From a checkpoint of a small mixture-of-experts model trained on Wikipedia.
Size: 10 layers, width 512, vocabulary 4666, 39.9M parameters.
Experts: 272 GeGLU neurons an expert, a sigmoid router.
Training: 407M tokens, 3103 steps.
Below are experts of layer 5 (counted from 0) of a mixture-of-experts language model. Rows are named router (the router's row for the expert), gate (a neuron's input weights, with its number), up (a neuron's input weights, with its number), down (a neuron's output weights, with its number) and show model dimensions 128-255. Each number is 200 + 40 x the weight over its row's rms, rounded and kept within 0 to 999.
Before each expert's rows: "raises" lists some tokens whose logits its average output raises strongly, later layers aside. This comes from a sample of Wikipedia text that the model never trained on.

# expert 3
raises: "ond", ".", "ade", "ous", "ir", "ity"
router,208,159,181,162,224,178,224,170,127,169,183,193,133,243,148,186,219,208,238,259,169,247,161,128,209,215,244,214,181,255,178,229,251,256,176,226,256,219,174,241,271,143,143,256,170,179,159,232,301,188,184,273,151,200,212,214,217,266,197,142,161,174,181,267,238,214,219,142,256,209,196,219,206,162,176,186,179,167,210,234,235,82,158,194,245,203,124,183,231,212,228,182,278,216,209,259,179,113,236,237,227,198,186,202,199,227,176,152,117,195,133,155,243,212,186,174,246,234,161,197,209,226,187,255,157,166,133,264
gate25,210,132,282,200,190,139,196,136,237,209,168,214,221,202,181,247,145,171,197,223,166,189,245,270,156,163,193,157,199,192,240,77,202,215,186,235,220,192,179,203,210,218,171,177,216,190,201,259,225,152,158,178,184,169,190,195,265,234,233,221,218,126,189,207,284,169,169,250,218,218,197,311,184,171,141,271,188,190,249,178,205,190,99,210,231,162,182,226,191,231,272,163,121,210,253,222,190,224,197,232,197,237,176,220,199,219,170,202,229,195,204,205,227,155,242,244,257,238,264,182,268,227,193,282,211,212,174,172
up25,238,288,179,221,255,188,199,253,197,215,231,169,212,144,167,216,208,274,169,200,177,246,116,191,187,199,149,90,194,234,236,140,148,251,190,169,176,220,236,200,142,209,184,260,287,216,258,212,186,179,211,161,214,237,219,246,206,190,139,170,168,195,251,238,200,191,193,141,165,245,205,222,196,237,193,228,241,255,243,259,194,206,183,180,228,116,211,169,151,240,202,194,222,175,203,232,150,150,250,200,260,218,182,136,267,212,237,232,244,236,226,38,164,185,276,202,204,176,138,220,216,186,184,153,182,222,250,205
down25,224,137,176,161,249,228,140,196,166,177,101,209,184,209,283,214,218,207,149,199,160,182,210,196,206,190,207,182,266,194,247,180,212,187,144,260,299,171,180,207,194,183,176,196,228,131,214,151,189,205,198,155,172,180,224,258,182,234,195,213,251,207,298,198,237,211,165,189,234,250,198,174,209,209,173,220,165,246,163,197,200,241,190,181,149,197,187,182,157,214,188,231,95,201,179,185,162,205,176,221,221,192,225,223,123,153,215,162,227,173,211,251,178,213,316,229,196,243,232,196,221,208,118,223,205,175,184,196
gate26,185,150,245,212,211,228,185,146,227,242,193,165,173,222,191,218,228,217,239,164,245,187,274,251,89,228,201,160,170,199,218,184,95,269,198,209,171,255,200,229,225,196,173,212,163,231,199,195,198,184,207,145,194,224,206,225,191,164,177,249,155,217,205,136,193,155,211,240,123,145,171,197,187,175,264,172,173,174,268,181,170,169,205,143,167,175,183,131,105,161,146,218,209,189,126,221,188,120,228,217,157,255,196,161,212,137,252,213,230,220,272,210,227,225,150,167,209,218,250,168,234,137,151,293,245,206,182,143
up26,223,171,226,156,212,158,187,192,150,161,199,216,199,247,165,202,274,143,234,135,187,189,257,148,214,298,230,199,186,199,191,227,171,255,154,158,204,209,203,218,282,190,171,185,215,183,221,186,191,177,225,217,179,178,242,143,351,161,206,164,217,237,140,194,136,271,203,159,235,128,127,165,224,192,198,200,214,149,264,170,153,157,238,188,203,257,225,197,184,172,249,128,189,212,186,257,204,200,185,247,223,177,173,179,225,222,214,188,242,222,216,203,233,206,181,126,302,150,255,180,187,187,144,191,202,222,237,240
down26,179,152,182,228,236,244,175,177,225,220,183,281,208,187,230,187,207,177,118,196,229,205,206,191,188,262,245,206,165,123,124,246,247,133,195,138,226,182,206,223,155,149,173,226,220,139,207,180,165,210,187,173,216,202,191,181,136,210,177,178,217,188,148,154,145,161,236,151,271,239,167,215,208,182,217,155,234,106,227,172,207,227,148,246,152,201,215,269,150,200,185,258,125,192,204,172,239,187,206,237,210,189,277,196,220,233,207,242,198,230,148,193,165,214,199,255,215,211,239,198,212,190,151,178,133,147,212,202
gate27,179,294,218,147,140,182,220,152,176,232,190,178,230,193,151,220,189,216,217,253,249,188,109,223,226,162,257,208,207,217,138,235,217,179,170,199,227,253,248,178,245,247,159,194,173,165,250,173,229,188,174,152,241,194,207,232,249,242,249,150,240,175,220,186,197,231,234,188,196,211,191,211,205,207,182,220,205,204,188,181,201,208,180,209,167,140,215,170,222,209,183,169,220,204,165,208,170,224,203,147,164,118,196,302,186,194,244,225,257,292,161,225,154,137,246,140,225,248,205,249,148,225,216,230,232,229,213,126
up27,215,239,233,205,227,204,282,246,246,217,191,231,200,198,194,151,208,322,256,224,219,195,184,143,264,209,235,179,163,151,266,168,172,264,101,234,258,311,182,191,166,212,213,164,167,241,298,169,230,136,186,248,228,185,143,210,143,196,215,201,159,231,154,167,207,202,167,131,231,162,190,136,163,182,181,145,185,156,269,215,158,142,105,119,188,175,194,155,175,231,167,169,236,228,149,167,255,197,158,161,211,131,146,202,262,156,231,166,196,237,233,145,216,197,197,235,220,238,254,218,274,237,222,184,201,190,279,254
down27,175,209,292,161,191,199,259,239,207,213,197,243,186,211,231,125,190,184,193,213,209,226,210,182,135,232,232,257,151,71,139,219,219,273,232,154,202,299,135,282,210,173,173,220,159,148,226,108,233,170,174,198,101,190,176,233,224,220,198,177,211,296,298,217,193,160,238,262,202,181,226,135,185,186,212,205,196,223,217,215,232,177,289,158,219,194,240,145,197,132,212,182,222,196,252,199,145,231,229,190,229,214,225,224,266,196,198,164,220,175,132,213,224,139,158,229,181,153,185,209,216,183,223,182,223,173,266,212
gate28,261,247,246,231,249,143,147,223,193,251,120,209,156,198,164,144,223,269,192,280,221,209,188,206,170,182,198,210,245,139,190,252,178,203,220,172,207,159,233,203,221,182,308,208,191,146,237,228,190,204,163,156,202,131,200,201,166,210,153,194,158,231,210,279,222,181,172,107,146,268,167,226,250,242,233,246,219,286,192,168,249,141,175,147,125,221,187,187,288,201,207,284,154,166,208,225,245,198,202,172,208,256,155,163,126,195,198,203,203,170,247,153,139,222,138,135,223,139,250,247,209,109,184,213,189,156,224,264
up28,153,241,222,105,204,149,237,158,175,221,219,205,187,254,118,241,194,208,226,188,111,190,189,257,214,240,194,182,126,183,216,161,175,135,130,228,249,203,80,284,204,222,144,223,239,166,219,205,270,222,204,212,228,195,191,202,207,238,121,139,147,197,227,196,251,192,101,192,192,198,166,194,161,262,208,262,191,158,190,182,205,260,184,222,154,202,153,140,230,265,189,199,197,152,165,247,189,182,272,222,238,174,165,253,200,180,220,198,247,226,201,243,245,233,213,164,220,204,158,160,238,207,166,130,263,239,233,188
down28,225,178,227,194,224,165,181,305,217,212,240,163,206,210,229,154,222,206,196,238,169,205,250,291,182,230,211,169,251,209,225,269,223,227,170,169,186,293,238,159,236,168,230,215,202,191,200,306,180,199,222,155,179,163,239,238,196,244,212,170,220,194,266,170,180,133,177,186,191,213,210,246,209,144,203,173,195,237,204,250,185,231,201,209,187,193,235,144,196,239,216,161,169,215,187,177,231,220,250,254,199,195,212,236,217,250,194,212,193,228,172,250,171,221,100,225,160,174,182,225,180,203,146,167,190,211,188,239

# expert 5
raises: "2", "3", "1", "4", "5", "9"
router,115,167,135,124,217,228,169,190,207,218,194,154,160,276,248,117,198,171,245,192,147,200,161,208,211,208,194,270,181,233,151,270,225,227,181,236,226,218,141,218,224,199,166,166,213,154,210,232,187,261,165,250,125,213,239,215,208,240,224,139,125,214,207,265,216,163,220,215,213,201,250,202,212,178,220,222,219,182,197,224,203,159,171,132,228,238,166,233,216,217,213,191,229,220,186,275,180,169,246,121,251,224,226,229,214,231,243,186,213,174,223,164,187,241,121,235,243,240,150,192,216,135,196,186,164,165,126,259
gate25,210,184,274,154,237,150,220,198,231,172,196,212,198,179,166,193,237,166,188,251,212,207,189,169,176,230,213,178,138,216,212,261,119,245,160,163,235,176,133,223,216,259,179,222,236,242,237,181,199,170,245,181,199,137,219,238,253,239,224,178,162,123,227,282,205,156,175,138,248,163,212,236,168,212,170,161,278,254,172,173,226,194,221,150,149,212,239,199,263,213,171,202,203,250,190,138,251,148,235,143,221,105,256,123,197,235,187,259,217,214,114,221,210,227,109,202,176,124,232,248,188,182,156,99,192,198,174,231
up25,216,211,263,187,253,210,175,249,187,169,222,197,240,233,82,246,240,126,199,167,164,180,156,183,182,176,173,223,261,205,176,163,196,152,176,198,271,202,195,247,179,197,214,161,173,199,205,212,240,212,179,192,187,229,183,174,233,254,199,178,249,259,183,184,163,163,198,171,202,180,182,311,180,191,139,221,216,201,216,166,240,145,154,226,175,204,275,171,154,210,214,250,179,189,181,215,202,210,187,164,254,221,212,179,228,271,148,267,256,246,208,173,191,287,195,196,137,178,183,262,207,251,152,130,210,198,239,239
down25,268,255,142,226,123,169,146,279,265,169,212,182,136,176,159,234,194,148,240,167,225,180,181,207,171,139,239,127,188,216,225,225,152,214,203,240,142,197,244,241,213,227,196,209,222,199,201,191,174,145,122,212,231,201,228,224,171,166,258,198,195,187,238,211,191,217,156,273,197,280,170,262,220,180,182,217,221,247,191,171,183,127,224,237,143,156,186,192,172,202,128,206,183,218,88,208,127,157,180,187,230,195,104,188,184,195,285,163,203,186,164,123,237,121,223,216,168,232,227,144,158,233,188,231,274,236,196,234
gate26,223,212,180,215,200,163,200,207,236,167,220,212,198,176,191,245,236,161,135,235,320,182,221,218,179,185,107,226,233,186,253,131,221,259,151,245,199,195,206,225,192,258,198,287,197,244,197,207,211,255,209,221,246,232,143,176,202,229,217,212,194,219,215,209,224,235,123,216,232,148,274,171,190,150,199,293,263,180,170,193,132,196,301,201,192,244,226,251,211,140,154,227,176,288,184,193,237,189,201,213,177,215,211,201,166,134,156,133,153,195,130,111,246,132,183,210,133,168,220,208,177,165,220,191,225,211,227,207
up26,169,211,202,239,246,179,135,210,146,191,158,204,235,282,192,156,183,241,186,202,208,219,200,220,143,282,199,203,221,247,225,202,193,161,219,234,207,168,203,204,226,253,207,205,202,246,211,170,250,205,184,202,220,202,175,164,221,115,195,171,226,168,223,146,254,210,299,237,265,243,192,162,237,151,191,215,290,214,232,233,217,230,174,171,214,301,203,212,223,89,216,129,245,210,146,192,111,210,194,220,224,224,197,194,212,198,260,229,204,253,168,158,101,298,201,157,202,281,175,213,207,170,95,207,216,208,163,193
down26,187,221,246,149,221,203,218,209,191,253,191,182,208,178,306,191,182,223,201,363,205,252,178,135,183,197,283,174,145,209,216,200,203,117,225,180,211,211,77,180,283,159,169,220,181,171,192,245,212,207,149,207,145,180,219,223,231,120,170,203,223,195,264,166,232,244,196,197,239,271,194,216,185,164,190,210,152,262,228,199,240,227,176,226,194,154,247,244,199,284,179,222,225,197,264,192,209,294,247,211,283,209,172,183,139,162,168,204,224,228,221,146,223,136,187,230,196,87,269,251,186,242,222,207,104,168,145,243
gate27,201,241,190,190,137,143,227,248,207,185,212,228,202,237,219,129,172,227,139,187,173,189,103,241,204,183,195,169,200,178,180,178,247,109,195,208,227,242,195,209,262,233,152,182,173,151,224,185,213,206,215,307,234,188,268,200,208,176,198,208,179,225,167,157,181,168,225,222,155,180,283,214,174,213,207,239,163,143,244,129,282,126,209,169,168,197,156,103,137,213,216,233,202,103,166,237,234,233,219,186,228,241,217,140,168,181,198,177,166,139,197,183,182,236,209,190,216,172,191,188,152,269,212,189,159,181,162,211
up27,182,225,188,143,267,247,157,166,222,191,332,250,187,158,179,222,233,171,183,162,191,133,168,173,179,157,84,195,121,241,266,170,195,206,186,219,212,174,241,203,122,141,243,255,211,195,108,200,235,223,194,232,159,193,196,229,215,243,247,246,203,200,192,230,170,263,154,198,181,191,166,216,191,154,215,172,168,151,212,250,249,185,192,239,246,153,182,185,238,247,211,198,137,223,248,304,148,202,223,161,75,236,186,148,201,249,176,270,290,200,173,196,176,216,186,186,163,173,196,253,220,144,197,153,194,153,246,205
down27,183,142,187,246,169,243,196,209,175,163,229,238,237,172,105,190,174,204,204,131,226,175,258,210,202,232,181,177,226,247,174,183,182,185,129,232,238,210,191,133,191,214,116,198,236,203,133,219,250,164,149,250,249,249,192,229,181,199,236,178,205,192,215,236,142,265,177,252,230,244,198,244,250,177,209,143,130,254,178,212,176,207,204,117,162,164,154,160,227,163,128,95,236,300,205,220,251,213,119,201,193,272,147,181,251,176,144,127,187,210,263,206,194,203,222,222,277,151,217,236,195,199,213,235,225,238,227,178
gate28,188,172,140,239,263,141,223,213,211,268,237,214,264,149,236,150,135,225,165,209,157,163,173,187,186,208,201,119,229,245,260,196,204,209,199,145,185,187,242,188,219,171,227,187,124,260,170,221,236,162,198,198,190,111,185,204,133,200,215,269,252,183,231,176,193,238,153,151,171,155,149,179,193,209,246,170,184,228,224,152,216,158,228,224,232,106,241,129,140,123,227,185,216,256,181,152,199,240,244,220,206,205,218,207,277,205,232,132,186,275,214,270,202,253,146,251,238,202,217,173,173,163,171,229,173,208,205,251
up28,187,226,222,174,245,198,185,300,213,185,245,192,165,195,225,233,140,172,232,225,232,190,228,208,238,261,126,158,207,273,186,168,198,216,179,147,155,247,172,217,208,196,237,189,153,195,170,217,185,169,208,206,214,178,162,195,189,168,119,230,229,201,156,151,197,192,149,150,183,145,185,218,271,243,92,262,118,205,173,206,185,172,222,279,226,202,184,242,186,200,200,184,98,204,134,166,237,156,120,176,180,171,138,207,183,176,263,183,234,227,287,161,131,155,234,226,204,241,162,177,229,180,203,264,178,161,229,158
down28,198,152,244,135,170,149,213,162,176,235,228,170,172,247,199,194,198,134,202,179,103,232,213,243,214,205,164,255,247,185,131,172,127,120,200,186,164,211,181,143,226,197,196,140,196,229,295,208,241,199,242,221,253,217,140,234,206,190,152,163,149,210,228,200,237,198,182,192,176,115,174,303,151,168,199,237,243,202,288,159,135,138,176,206,251,206,129,223,224,196,231,255,244,226,246,192,203,215,182,172,228,236,124,215,169,171,218,156,256,165,199,197,193,213,194,225,190,195,158,198,247,172,168,209,174,232,193,195

# expert 7
raises: "s", "ed", ".", "r", "in", "ic"
router,178,176,145,175,192,251,157,190,163,192,223,194,164,211,208,153,177,180,247,176,165,206,126,191,197,207,207,197,212,233,158,210,226,156,222,260,158,188,167,206,219,200,150,207,186,159,171,223,184,199,172,271,127,168,213,196,212,224,231,99,194,143,190,271,162,198,302,153,228,207,279,209,198,226,188,222,216,210,220,208,188,154,157,189,178,220,128,255,229,205,207,180,247,248,247,250,163,163,290,172,206,261,176,189,230,240,226,231,171,231,206,234,216,197,123,230,258,282,140,199,253,140,199,178,129,187,140,232
gate25,209,161,163,256,173,203,233,205,223,147,196,174,94,89,199,200,204,192,186,184,191,180,173,141,217,160,272,272,251,223,209,234,225,244,199,279,168,209,180,186,247,204,265,204,193,245,161,179,225,208,175,253,186,184,242,159,155,150,140,222,248,217,183,276,310,189,160,206,216,236,221,159,196,239,183,178,221,219,209,203,239,259,107,182,238,233,292,216,158,221,227,217,137,182,190,169,197,232,167,187,182,176,161,205,157,234,174,168,183,258,153,189,234,173,230,211,233,237,200,173,178,219,234,200,193,193,236,178
up25,151,185,218,235,199,178,189,177,259,176,200,221,196,216,172,176,191,178,243,245,216,272,271,200,266,213,192,176,236,179,174,205,213,178,234,265,153,109,173,168,204,205,229,186,216,212,185,180,165,232,226,151,287,197,236,239,137,121,178,187,274,215,187,191,247,152,188,254,233,124,193,137,186,168,184,245,151,217,233,200,206,197,233,267,270,145,226,214,201,195,177,144,213,214,183,242,143,204,210,242,183,193,228,239,179,144,176,269,188,172,230,125,211,172,222,187,193,217,232,190,230,162,184,135,222,169,206,196
down25,72,194,284,241,107,198,149,200,278,216,245,109,194,196,175,192,167,176,206,163,202,265,299,239,209,120,197,223,153,242,213,202,185,222,234,196,151,164,244,241,189,225,226,165,193,219,157,192,185,200,259,205,223,230,223,295,152,212,261,184,228,195,175,251,217,202,142,242,210,229,179,184,171,234,200,206,195,227,168,168,164,156,262,230,156,214,215,237,230,208,236,135,177,204,281,229,170,344,235,218,139,188,197,212,191,167,253,156,268,146,232,227,264,230,208,246,182,255,225,174,242,182,231,188,271,224,222,173
gate26,193,199,141,218,221,261,303,227,167,275,186,136,166,214,204,197,180,98,212,154,198,230,201,214,214,239,185,241,100,232,228,189,231,183,100,179,180,189,195,256,267,196,232,159,127,315,179,197,144,210,55,190,220,151,267,189,128,215,121,188,183,222,133,196,180,203,164,278,170,136,219,188,209,232,144,220,232,148,239,201,163,241,226,129,181,205,198,191,132,226,271,276,230,226,247,275,262,195,196,270,253,217,143,202,184,209,211,220,246,181,190,200,200,181,219,205,242,252,201,241,208,206,219,238,194,238,217,220
up26,119,297,192,150,229,181,166,211,149,222,181,161,244,195,134,185,189,212,185,218,297,170,183,161,241,157,193,183,238,204,218,156,195,152,198,232,170,233,215,270,223,203,249,207,300,124,220,296,144,150,270,179,180,173,229,143,184,209,243,125,112,182,119,171,214,135,191,128,229,186,209,174,200,155,175,212,159,204,229,185,169,181,200,226,203,252,197,143,194,151,235,120,206,208,164,212,276,188,173,198,159,222,240,137,175,224,250,193,183,178,166,222,224,249,257,195,190,219,210,170,166,175,176,181,209,137,194,228
down26,203,166,251,203,180,213,206,182,230,225,176,214,172,197,215,241,279,232,196,137,209,224,224,224,206,207,156,194,188,117,195,244,93,174,284,154,203,211,215,206,219,208,220,251,184,133,177,190,237,202,198,211,169,89,225,108,138,184,270,142,227,185,189,262,273,172,230,182,186,175,187,131,170,204,193,191,218,230,207,196,151,225,187,260,169,164,264,199,263,176,179,172,232,188,249,177,211,239,227,181,165,258,242,154,222,199,207,212,223,182,228,220,169,171,213,200,199,115,173,183,210,238,230,166,158,135,126,177
gate27,214,196,283,152,208,173,181,231,146,286,157,127,144,148,187,161,218,186,257,244,244,146,201,216,286,238,224,115,155,146,204,264,181,170,195,185,182,232,296,219,188,247,152,253,245,224,240,216,205,174,267,172,155,198,173,232,182,133,227,209,168,230,198,218,172,234,254,227,191,224,173,193,211,178,177,170,227,197,270,157,238,77,272,255,251,245,136,231,192,167,265,99,185,168,287,225,168,222,215,258,250,274,265,201,214,280,219,180,126,257,154,201,225,239,200,217,238,230,195,199,213,192,203,233,224,123,229,216
up27,215,210,199,208,243,212,141,246,184,251,131,225,185,160,259,192,162,175,227,248,172,146,245,174,220,215,169,172,145,201,215,276,288,246,222,205,226,154,125,209,181,142,232,262,173,139,216,210,149,205,246,147,200,257,175,144,277,217,246,253,287,193,186,177,125,258,213,147,177,221,234,195,143,182,235,174,163,130,203,197,177,142,216,226,261,199,187,172,211,264,226,247,182,255,251,159,89,168,186,289,194,218,217,245,269,265,132,206,179,167,171,173,223,168,229,252,173,177,109,225,204,144,242,142,197,180,207,253
down27,207,206,231,342,232,227,250,126,205,154,273,204,200,254,183,182,213,230,171,198,171,217,217,221,178,116,181,169,130,228,253,220,298,223,185,239,163,204,225,153,193,190,233,223,232,173,208,166,199,279,186,207,188,174,194,193,161,227,203,255,161,225,206,168,246,190,213,145,175,213,179,269,183,187,231,142,257,175,219,298,218,171,130,214,210,160,199,106,232,150,267,167,195,178,263,227,213,247,200,215,178,213,258,181,171,188,248,204,197,176,263,195,262,165,171,161,183,160,297,194,149,212,169,153,273,173,186,164
gate28,226,226,174,158,131,146,258,192,200,234,257,304,167,226,199,217,241,249,184,165,192,261,224,248,203,144,182,295,183,229,216,205,206,247,217,213,197,191,234,151,208,170,165,185,163,201,158,237,192,196,212,173,233,179,100,241,159,244,224,174,226,243,247,177,140,237,234,195,184,198,175,229,222,242,188,196,211,192,164,176,124,145,211,172,219,159,174,187,133,105,192,236,171,136,280,169,274,254,169,239,183,150,168,217,220,244,204,111,201,228,151,117,306,228,140,243,202,183,187,265,227,191,204,267,233,235,181,236
up28,229,236,209,182,194,193,166,206,237,255,221,199,268,210,221,233,217,171,232,217,196,236,210,224,155,217,201,204,189,165,77,183,185,182,120,186,286,193,168,188,194,235,244,179,199,233,253,282,161,192,131,266,246,254,153,194,198,200,196,217,330,170,257,228,209,199,196,191,206,232,130,144,216,154,240,169,151,204,252,136,153,118,199,166,176,228,185,225,134,221,253,161,249,229,251,272,205,218,237,203,235,184,163,244,176,156,166,244,141,223,160,214,203,263,167,205,204,218,282,176,176,287,234,169,184,145,215,225
down28,235,136,165,262,195,238,174,229,234,195,199,199,92,245,223,222,153,189,211,263,178,235,219,120,217,161,171,183,188,148,189,208,247,226,215,261,199,171,238,216,204,207,218,211,183,216,222,239,213,273,211,213,174,199,177,180,206,205,142,150,284,146,204,177,252,146,213,213,195,207,252,165,141,188,127,193,156,187,272,196,196,198,255,214,173,166,291,202,154,256,87,260,150,247,276,190,249,187,155,211,156,203,228,223,210,211,213,229,274,183,155,156,220,282,224,202,222,185,191,207,202,199,211,157,264,157,138,200

# expert 4
raises: "ille", "urs", "rib", "7", "8", "9"
router,177,133,207,155,190,221,120,164,218,229,215,223,168,277,185,122,154,173,244,258,140,243,170,184,249,203,284,207,156,220,163,181,213,181,203,163,279,264,150,260,199,189,239,169,193,194,182,229,227,262,170,279,109,169,221,244,201,290,192,131,187,212,233,243,204,214,217,200,217,175,197,166,269,232,182,197,179,207,175,184,206,161,201,123,220,178,130,196,213,158,228,203,258,192,146,231,243,216,260,207,253,227,165,175,206,232,237,219,124,159,193,171,211,264,161,203,238,259,152,164,226,235,210,211,125,162,175,228
gate25,178,206,232,237,151,190,251,155,143,191,158,231,177,169,252,206,209,248,137,181,142,166,183,199,213,195,210,216,228,235,202,159,170,200,168,194,191,254,219,200,210,163,189,143,275,190,191,217,219,226,214,188,208,209,197,160,193,213,284,250,215,227,183,195,133,197,191,142,203,224,181,207,239,214,184,235,156,269,207,229,180,222,224,186,180,198,175,180,184,266,195,248,219,203,219,248,207,217,175,153,213,248,173,175,154,224,248,170,221,221,128,260,217,214,281,202,234,211,186,213,139,223,127,199,238,178,141,184
up25,141,235,147,190,221,63,222,151,104,153,171,232,271,113,185,212,177,210,186,231,170,112,215,235,218,186,217,209,262,201,164,252,166,179,160,175,166,258,180,246,210,245,224,84,187,202,126,144,106,187,224,144,254,178,141,265,172,149,240,143,246,259,204,120,215,270,235,261,194,256,194,171,230,199,182,195,244,145,311,188,164,276,238,140,193,199,221,205,246,182,211,199,209,228,161,192,210,210,188,246,192,175,215,213,195,114,258,197,274,173,264,259,226,199,199,227,252,194,204,245,142,195,232,210,214,254,170,194
down25,199,113,315,228,233,171,224,155,263,170,260,149,216,171,225,162,198,276,222,165,238,182,166,200,190,194,173,170,206,123,207,166,246,233,193,189,181,244,199,241,188,154,230,185,170,224,139,229,125,168,247,190,155,204,215,153,204,194,157,173,253,197,267,138,187,159,171,199,177,219,192,138,213,113,256,210,129,168,166,187,146,209,245,181,206,258,186,222,223,241,167,160,168,166,128,136,261,170,230,177,217,189,184,236,276,248,147,169,222,134,223,174,161,145,162,276,290,186,183,256,100,150,203,221,173,220,227,182
gate26,212,230,250,215,219,284,222,214,212,144,211,246,205,173,196,249,227,146,185,227,221,215,175,238,193,280,242,214,172,177,164,230,156,266,219,165,232,178,164,244,196,120,233,241,92,203,133,203,182,158,157,189,193,148,166,206,170,210,213,194,120,242,201,197,238,174,206,205,230,213,217,208,217,234,232,253,135,216,160,277,225,235,180,163,173,257,261,183,201,222,231,228,244,142,195,134,218,178,227,203,200,220,173,200,170,215,160,244,159,178,151,229,179,256,262,193,139,296,245,208,206,156,187,205,298,108,216,143
up26,253,201,159,195,195,127,218,156,194,249,221,163,234,152,255,260,170,149,203,244,192,186,226,220,241,229,243,213,198,147,190,256,168,210,148,193,203,260,203,228,227,158,204,161,232,220,213,211,229,250,203,196,181,265,158,163,175,159,184,150,216,230,175,158,154,241,139,213,235,250,236,264,177,191,196,204,229,165,233,205,182,212,208,209,175,221,231,213,242,307,199,189,120,211,213,202,169,187,163,154,227,163,216,159,202,170,162,180,189,211,249,199,219,196,164,196,208,125,196,180,193,189,216,214,182,182,109,208
down26,166,146,252,196,226,177,254,159,222,213,213,148,207,170,152,199,237,204,182,163,185,294,120,200,230,184,173,157,192,229,238,128,207,196,209,216,194,160,163,164,208,210,228,233,179,192,194,208,218,228,170,178,201,231,208,196,211,179,273,306,194,221,257,168,181,181,167,205,144,150,144,206,173,192,184,164,252,186,225,242,110,171,203,188,186,198,304,205,211,216,215,176,195,216,185,153,187,244,148,179,158,194,181,257,244,198,214,153,172,174,146,203,172,187,226,212,179,259,310,242,125,174,266,185,184,157,208,283
gate27,177,212,215,192,221,220,208,191,175,153,245,173,176,159,134,224,207,221,226,197,190,148,193,96,214,224,246,170,197,204,185,244,228,149,220,175,216,176,202,167,179,208,186,193,209,197,170,153,262,159,228,164,195,241,171,213,185,245,212,213,162,136,192,237,263,267,248,182,196,292,226,178,267,210,251,142,223,226,142,169,208,171,97,275,182,275,74,146,271,210,161,229,137,193,245,239,130,216,191,208,158,169,160,205,241,192,121,186,292,64,172,171,184,187,174,183,224,222,178,200,237,197,176,303,146,226,244,161
up27,95,201,178,180,269,142,243,188,189,210,269,193,217,266,195,273,212,184,163,202,253,217,283,175,170,191,138,260,243,129,214,204,144,207,255,204,155,247,256,190,254,190,283,205,254,249,131,202,191,211,222,115,155,198,187,126,251,191,251,177,204,211,117,180,212,250,299,226,207,217,159,185,185,178,240,241,210,289,224,197,196,207,171,267,153,185,293,198,175,202,231,206,200,176,184,159,216,227,224,232,208,226,217,158,192,244,198,209,122,251,148,233,173,189,185,105,159,184,136,270,227,248,190,222,212,183,167,216
down27,192,150,287,200,230,205,156,203,177,222,187,141,195,190,149,234,165,204,254,224,184,262,160,205,196,159,180,243,201,194,216,164,223,255,172,145,210,266,209,222,119,139,231,259,260,208,149,231,191,280,235,230,120,94,203,144,237,231,242,128,184,215,107,203,227,280,202,219,172,180,192,184,228,272,212,129,209,175,227,185,142,201,151,153,170,238,160,138,154,181,175,112,171,242,138,231,184,186,214,255,184,170,191,200,208,147,230,165,163,146,184,214,204,102,146,187,116,154,180,123,161,229,189,218,136,201,152,203
gate28,208,221,172,309,216,246,184,206,219,188,203,115,152,199,170,222,262,139,187,199,90,225,206,187,172,151,254,153,82,173,153,258,156,245,163,152,212,190,207,301,191,178,207,217,220,178,167,227,99,160,249,191,197,173,180,235,236,198,239,266,196,205,212,238,117,126,238,200,233,163,213,162,210,229,117,159,242,208,224,172,216,246,141,212,227,174,258,202,220,173,155,171,258,176,172,203,207,219,251,209,226,196,228,194,229,265,171,182,200,215,236,179,156,204,253,207,156,164,182,203,200,206,127,178,134,230,183,180
up28,213,252,171,229,225,158,188,230,231,137,167,149,182,205,206,248,196,144,214,188,241,165,262,197,181,190,218,192,117,276,223,213,170,109,276,149,251,281,246,218,214,247,181,191,235,132,190,222,240,143,256,241,159,206,217,172,132,159,191,256,197,197,186,127,186,194,183,155,208,239,201,155,229,138,236,256,185,142,107,180,177,201,171,205,195,180,181,175,260,264,206,159,179,119,139,214,194,223,132,258,189,116,207,315,178,153,125,258,236,203,190,216,171,234,219,266,238,181,157,208,200,151,227,188,262,177,174,230
down28,230,260,167,140,111,187,187,215,108,236,199,189,213,282,133,220,185,206,252,193,179,251,160,232,175,220,222,189,244,132,195,183,250,228,205,179,213,237,178,238,246,200,176,143,190,184,252,221,198,250,179,174,259,223,189,142,218,214,214,220,237,161,196,185,96,270,151,193,218,151,189,220,161,224,202,156,158,241,284,187,194,123,172,157,196,231,179,183,180,208,193,243,232,259,253,173,245,185,194,259,89,226,156,205,183,199,132,253,240,214,160,208,202,207,193,248,243,143,182,239,195,263,252,144,248,147,259,203